{
  "num_hidden_layers": 9,
  "d_expert": 96,
  "hidden_act": "swiglu",
  "balance_bias": false,
  "lr_router": 0.000539,
  "vocab_size": 32126,
  "beta1": 0.9,
  "max_grad_norm": 1.0,
  "batch_tokens": 65536,
  "train_tokens": 462600000,
  "dataset": "wikipedia_en"
}
Below are experts of layer 3 (counted from 0) of a mixture-of-experts language model. Rows are named router (the router's row for the expert), gate (a neuron's input weights, with its number), up (a neuron's input weights, with its number) and show model dimensions 0-63. Each number is 500 + 25 x the weight over its row's rms, rounded and kept within 0 to 999. Numbers have three digits each.
After each expert's rows: a language model's description of what the expert responds to. This comes from a sample of Wikipedia text that the model never trained on.

# expert 53
router:541490446498475510499504525466534477489489508474524526467488497489531505520506523525469534530517511520515466506553502499488462517434479520503482488473504496525491493468505498487532490498502471
gate0:516500563523518505473474524491517475516538488456490506455525466516499543492502525457481463478482489538528457464480517541495513524532485465484478456515520569537541486476474498546491514512516513
up0:528502470533476484519489495527541542506479539469481512550533492479537481503503449463522504526502478488487531500548498511492525469506509552531518491446494545503486495479496517523459458525499482
gate1:504462518521480506521461501473496539485565488500465492470497457528515502525478486480481455453501477527498482467484491522515482524477481470503494510539460478530533473470524493512480480474477514
up1:504542470502469483480456480533514481495476514473498493508520490473501546528510530507544527490492502463468460516524515490512540499550501541484528496470504492495469526485513524486459533526513487
gate2:512466512522466551506493477464493550470518464511488462471517473539488533511480522476465494493485500524540519530467515458493512482482470500498486501503486504480506514510474511472512523534463540
up2:516507508508475508522433472522503530458498524456494539516503478515503496499503490489517505500504497473536468544532468501527521483506478544501553512496471483492476452525560510524537518485531471
gate3:545483514511452514467483467500449525485503503482475491470483482505497498467506498495484541509503504491483524491510476453506506459495432531533486533485518457492494516528515499476516527534528539
up3:519519497536496481521467501517484532490474504454511521488529487490498489478534528463465514478457515484490500544514451511550488535504449476451467486507476472505528473513514471492547489490537520
gate4:556475522513521506495449484478469507491504504464500523453512462492492496494517489503526495489514507460480518529541513472509497480453510564528438510488518471537491510495509502452511537523530477
up4:506521501472522470487489508487490522462521485505532476511556492470477510526541493508525454490489549530507498529498469466482460488477465500492505537542502481470506519513496503556509491482445483
It responds to: Symbols and odd fragments. Odd fragments near coordinates and symbols: ±, %, www, List, Note, stray bytes, first letters after quotes, and pieces like ver-and-ah.

# expert 29
router:507476506463470520489486476450486506533526483493493530483480459506535516480526519515522493545487496531518497530511497476512483525451474474528482516494513491519514534533516535479519529458492487
gate0:517460518532493492480434501469483509495531474492471478475523475507492554503483516464479468477489501523495440483500466510482508546532545461490491478507494557551537491491489503555476542484520500
up0:493514494537465476519485509517531513476471544469471511568526474518519533508545471441491528500488512519484502506538517508467533481534528534499483492472521516493486497473499512509472475510470512
gate1:528482504530464513462475496463501545508534491518480471461518452532484499491528536488487474481483489519514468453483497504518515504507488467476473518513481511493516500481502516535492518495487519
up1:508539479495467491506477492553520501488499542489481530531525479473511510529471501466526517485507515469498493532502491518501505487529512524497538487480514493513470519466479492500465489505519486
gate2:521451550505476567505492482484467558464512496472464500456521443507486503532499514522486497548483468481539518518492504488510477511480485518494448523490505500481511510533510518466529502550484460
up2:498493458486493445507417477495506505457509474480502513513505509509494520475535500473512540481475507514536504550502476515501545497488447521494529513480450472462480446500551480490523550475483510
gate3:529459510536476520488478485472502511466513520491502480483501479488501486483469519511480516496497485496496492533517509449492504467476468545538494508482504453484481536524504488490532519527506530
up3:526500488521501500521494490497532549503456520475543512486504497493493487492509528436471505499454527494495482566510469508557492535470490508465507503502450465496485489479493486516539498481519534
gate4:511466494510487511483476508463461515448529501462480521491505467469473496520535491522522511469545510491469514525562546493519503465487487545532444510502512465486452471509521488492511532538502469
up4:515533501502528507504476471499485530512458522473519484483540506483508481525531490513485469495498516468486501491497432498506479503474452489512515533534501475491521510532494482490536485479488513
It responds to: Infobox field labels. Infobox and taxonomy labels like Occupation, Phylum, Synonyms, Career, single digits, and mid-word pieces of foreign names like Di-M-era.

# expert 45
router:528500543471462530509459514484487485515519515494485554523508544540526517460484529514516499542504480491488514511509536486490495519485476471499514479499548505516518531544485476473481511479504524
gate0:518468514518506513472446523453450492536540514491502506481497510504488560499528513486485457459466477520506464480481500497473489494534563479476508495511494553516532481430479498540499532493507485
up0:504521470553464478517494496481486523504462527473466535548503491494506510511523490487505502508482508527457501481535535504504486488538524530506534507448499507472489496462488506492498457491490505
gate1:526466512557449534480448483465498534491525478471481491473521456517493511520500557485493511425496475506486483441499508508456485501460483518495463529503466489527526497483530479511508488455466509
up1:503519496510476473487437483513477514506471529464484484527546502468517538520493484518474486500475485480521480508516505515520577502499519501488524488462520515495484496473510502527431482490510493
gate2:523492500501459541508518493420470531454503514475482474478528457482471542554494524482469495492474486540499490527479504480505534487466490504486479518504509484470475503512514497464549502516485518
up2:520504492477517500509433457544513562464476478479505519521509514502513498492485501500489492494479501462527486565513476510521528493501487509479505517470462465495491440514502501510488541496494524
gate3:530477506534478525484484487495449503463518513495489456502492501488501500504470493503481479510473504478490505480506496445507524467459445540518510504490541449492524533508510521489537542545492521
up3:544496491546508444518489515524542534516469527481540537473493517493472528537507514488497492526463530495536518537499461518566522524487497507491488516518479493516523500507528501501517469500524558
gate4:514465517524481515483480544484472505497520535466483493488516484519464526504514452500511517531495464473490507517560548493528522459472531536539451530484527486512497478514518486487513517523503475
up4:548528478485486472510472500501474513482460487494519498491522506484483476493542497492548508479484532525503517548464490496497473504465439488504439497539518471480505512500530506527516519493467517
It responds to: Mid-name pieces and kinship nouns. Inner pieces of surnames such as She-t-ler, kinship nouns after his or her such as father and husband, and scores or dates.

# expert 43
router:513531456476484517503444527512503494474461505454480511500473509479504527545504536532458512487504548534515502480509510489518444510457495529528489490490485487477490491484573456470520489518533504
gate0:525474532512489516449452506485479493485560488474519496483511491511502571524493511490502429466489486547508484482462476530502480530523527470498470453494494534501548458478462486541475517517501486
up0:497528500528474497530500483522527506469460536439476545566513499516513485526508485479504524498525499517478500482527499524503528479512524526531488516439513559499505484494500510515463474514466511
gate1:540455508523467531506462524466515533453508478508498470486533446500465521547508527479489480459497473509494509465468475494509491536492512468460486526506476524510526489481517507529500463495504501
up1:522512480502496471491464451547480499518468502483445510509522514518514524489492510482505511493490519472475457486521500536506529492524490525469523489456526476511479497459507505509468524504521487
gate2:498494509517521543504481483464439522450550474508484489457514446516497523537494494472454496522514514512522484508514483507505499498475483499507476501489491460507488493494485531486542508522509504
up2:525496456509490463509453487527521524475489499489525514479514515496498499459508470513528514498472506500493488541483454499506549524525489515473555518484481479464482483515513484502523545475498479
gate3:510467490535468528488491473490461527513504489505507478488492472478498486499492497478477510481473488521492526491520524455519489466484483513542475512477523453496464515543500529468528547541498511
up3:514501510514501442494496465515527545518460530462542510474460486458479496525511514458484488486472550495503528520505461491572500525492466508458523502499474454497513480509517473507520476482533541
gate4:524451479535479517494426495476489478470506520465501477489483492495490525509502456490529535530528499482495518495544522497548510463462481551517448528480521494496504498531520477499514544498508501
up4:505505507495536487481512508480478496517484531472524539464540504489477487494546504491504466488489493518515516515497482472527480521462468488487493486531496484508473479510473473501514510515461480
It responds to: Compound noun endings. Second parts of names and compounds, such as medalist, Creek, Regiment, Hill, rock, metal, guitar, and word-ending pieces like arity.

# expert 22
router:531515512486488480541483538506471509533510475475533486504527525491490491500494551511513514505519510495503557516490515443475496517507531450498485535477498492507507517513449461464498486554462515
gate0:531492493553501496472474512458486504515550475493481487461534506513499523472497548478484426509489482520492483494524469517479482532526538467485478455514493526495533488448489533540465518515498518
up0:508517497567525485503484491502498504497487509484481540551537503499538512533501485505510500525492524497457520480534523507468505478509531526513498484434521562484503497493520522489437469535446531
gate1:522475517518463505479455512449472559486522490487444492446484466529478515521463514485474480464486492517502515462481484511492495536461496516510469479541461462513526477469514490536494510523501495
up1:507521452535476505493454436528506503487462497482516501527526483472487492529512499508530492473452500483526467521503523524530539494558470492474509512454530509508474484494509525493466518461518499
gate2:519485507534488538489477491468449548479510506509488459478509420497473508524501499482473507529487510517503509513497484448488510487481496484507475497494515501506507481523514522479544527546511497
up2:494494488487481500519448483529510551475529468471528534552510539506505520506532520495525543486505475472520502575525486500527509469496449518486536522525480478469466489538503545485503539483504499
gate3:538480501535480524477466466490469522492507499474515497516510478495493518481467542491480522528494491486480522521530506448516541494494480503539479532469517482512511546518518513496523535541507511
up3:523505519516507454519451504525523531495465503498520483461481514517496540488525523462481520481445536470507460527507483523540521542499476504473490519506466476516493500507505462514534499507525516
gate4:565490500503485507500434503463480533504489526472502497459530490510496512499517463493505500535506510479504519524528520497500532466468493545520445498487526479511528511514508463492472512526482491
up4:500534490505524470479478493493518544471522491517534518511522499468477488489539500504521510475474501512507514522467479502516472490470504489522494519517508487465495501532503485513545482473490520
It responds to: Word-piece continuations, table bars. Middle and end pieces of split words, such as -hel-, -ear-, -encing, plus table separators in election and statistics tables.

# expert 51
router:536489466502523521476499559505565533482489504493518504471506467477459561511506515513481486494520516556517497517489503469499499491508483477511489515491500488482491509510531482480496496524516514
gate0:517451557511515513491449506471488497497566520466516471494516475501511549537533516458514445478468500499515485472477499528473489543527513476487485483543510511548526463465480498548495492519532506
up0:501524453536503490505501503530541499492437535489490500542532485472520492529499473468473546469484483504463516487523504512467489484532508533523510483477508569505492512467475483481480451539490522
gate1:526454526535488529489443486478495552484533484507476475469508464514477535518487519479525462433499478516500503452483500497501507531479519494499511543510459498505536517504519505504522492496499522
up1:493539476533471462484457470525522495447470544482474546509526502485503479520517486481518529491492494453505475518527486544522548524517486489486484491460521471506460485476494510503477516515513494
gate2:541475497532500569499474469458463552486551510469481473479515451516492520517512496485464490518483495516547518509479476494471524501493454515495485536482544458498482516506507508429514522506473516
up2:460486498485504454515472484544527539488487497502546516523482476497507495455527478510498542471455481487507511549519482496546527483499490533484532499495461542489481461534516528502530520466497499
gate3:528429500535474528483478450502482522484507497488476505487500489470464491484476498478478524504492492524472525504533506425528495449507459519533492533459510450469487549529498499480530504537511544
up3:524531518517515457526476533486505532519463501480546528484508529485518509513501549483508481512474525495531491519512462517534495547491481527477503501492462464527503473478528497538523490490479516
gate4:547465474512501517481482491479487508475505495477522517483510518483452513530525472529497483500532494463473503512531539498520527496479467555542445545490526464505495500509497489479530525508471466
up4:524501481504521453503476492498495547481498526490512527497515531483481491457549511467521465484469521500505512520495451482526465498485478506471516511530484468441507492518482463543534482507480482
It responds to: Titles and closing quotes. Closing quote marks and words inside song, film or book titles, such as "Sleep Tight", The Pirate Fairy, A Sense of Honor.

# expert 1
router:521486511493494521496483481505480513498562471527510491525482497504558494503498497507450508540485527511461539519533497452502489503446530508510498487490499493510490515468492507497518496509504486
gate0:530514517522486507462459498445454514492521491473482485484494514516491536494490509482487473479483482529518486478490518547464488518529521486472483466481487558541513493459478501536448508508509493
up0:508506497544454468507506504514536522487450517474499542552514496499525476522518476456513525495465531510501469534515514539475514468521523527490506481433510533516477506488468482511460456519492522
gate1:488495508526458523488451473447468538485559463511462478476489475532513529558475542488488500456498501513511510498454485496480472518515476476489504514523500469481530488462538482510522498524493511
up1:490518488497473513481484469565502472488464517481514505489517501506498523505505517484481532496492520454488484497510521526505535505509500500495515507487522508521468515483507501510498504514490493
gate2:534453469507473546531475472479466564481537460497496450478490480515502528520502492502469476523488478514495523504471491497474527499467463490502477519463517492517490500500528542484502515498495522
up2:514501508499506453509451500522487537493500501451522548503512486453495512522522503483493499484480476513543448543536467491500532502507471533469530511523478490466496510535518469511508527516514498
gate3:522483510537498532487464460473475521481511514496514487483492470498508505494479546501494500495475487509492510511507499445515498483477478510518522535513518466494493502524506526474534526527480515
up3:514537487544514452504483499482514537490448544501523522498472505504499494502514524462499498479448558493503494538482460510530484544498493504458485502525452484486512480506523486485555491491524529
gate4:531456478500502526490477506443479494487508494477489519475524472518508483537504525518531493497512533474467482489549499484496539469467496532511444499461517486511471459506505510488500520544495466
up4:529495466505523477463491475504494494457489475480552491459506525465494520493559483511547467506518500520529519539499474467549458534498474472507519531526510475471541509540482491503515481457475502
It responds to: Function words, table pipes. Prepositions and verbs like of, in, was, is, also inside running prose or table rows, plus See openings and word-internal fragments.

# expert 9
router:529479467480552482492475500525482478531542506483570526522488528497466492497498496510500520518531540526483540512530500441484471510496474488503525484479565448506523516473508491477531493493500456
gate0:510460507504496495459472474489464498517537488483494497472507502489484536529485519474495467491494473503500482468496468551470484490543506492471519483504507548510515458475462498545466491499528495
up0:505487470487459483510501460544517513479480528445492515539534481493503503513510483459514503502475533493455516485541509504458531436507516547516547508449527532472488505452505503494468490510463481
gate1:524482515532464481503466508506472527445539480477494492481513460505453522531492545463469473457490509492516494456484498509476518508492496479477502505518507451502541469470490498515507502506466501
up1:514521470525456497493459472514510495502472515494490486533547506489538531511499492488540535499470495498491480512515500520512531524539491515505523483476504520508464501494531520496461483504519479
gate2:539477565524469576538496462481470542490533461494489478483486446498474526537474518511465497532466518512530517541492485490478492504494478503477496506509496467500495535492529494486510548501450498
up2:500516498488494475486439478540502554487482498462529531524503496508508510451518496490477534462462516463524487549492465524526529498521466511482545479493457503478492479498520494520517531524510465
gate3:544472522534476568538442500490479529485516483485532451498496470504497498491473488530511517495478495508503511523488519434492498466480468506526522500460533465486475513499513523497561503524501519
up3:525505485525530443483482475501527533520440519505542535452475465480479517494523520477484520534441525506519505514512460519574501517481460496464477503527477482495475468506493478512530498488547545
gate4:521465531510518529482444523453469467499528503481501479475504469540481532530504481471529472525542490492498526524538519472535523443484496529518443505468529471491491492524532489498501542512500478
up4:537495499480495442492490482514482507520509498461538535483535527489488483501542536468552503500480521514529499515503488499544463495476486508502494534533510458489519513522490473534551536491515500
It responds to: Later parts of names. Second words or word pieces of multiword proper names and units, such as Los Angeles, Rolling Stone, State Assembly, metres, often in tables.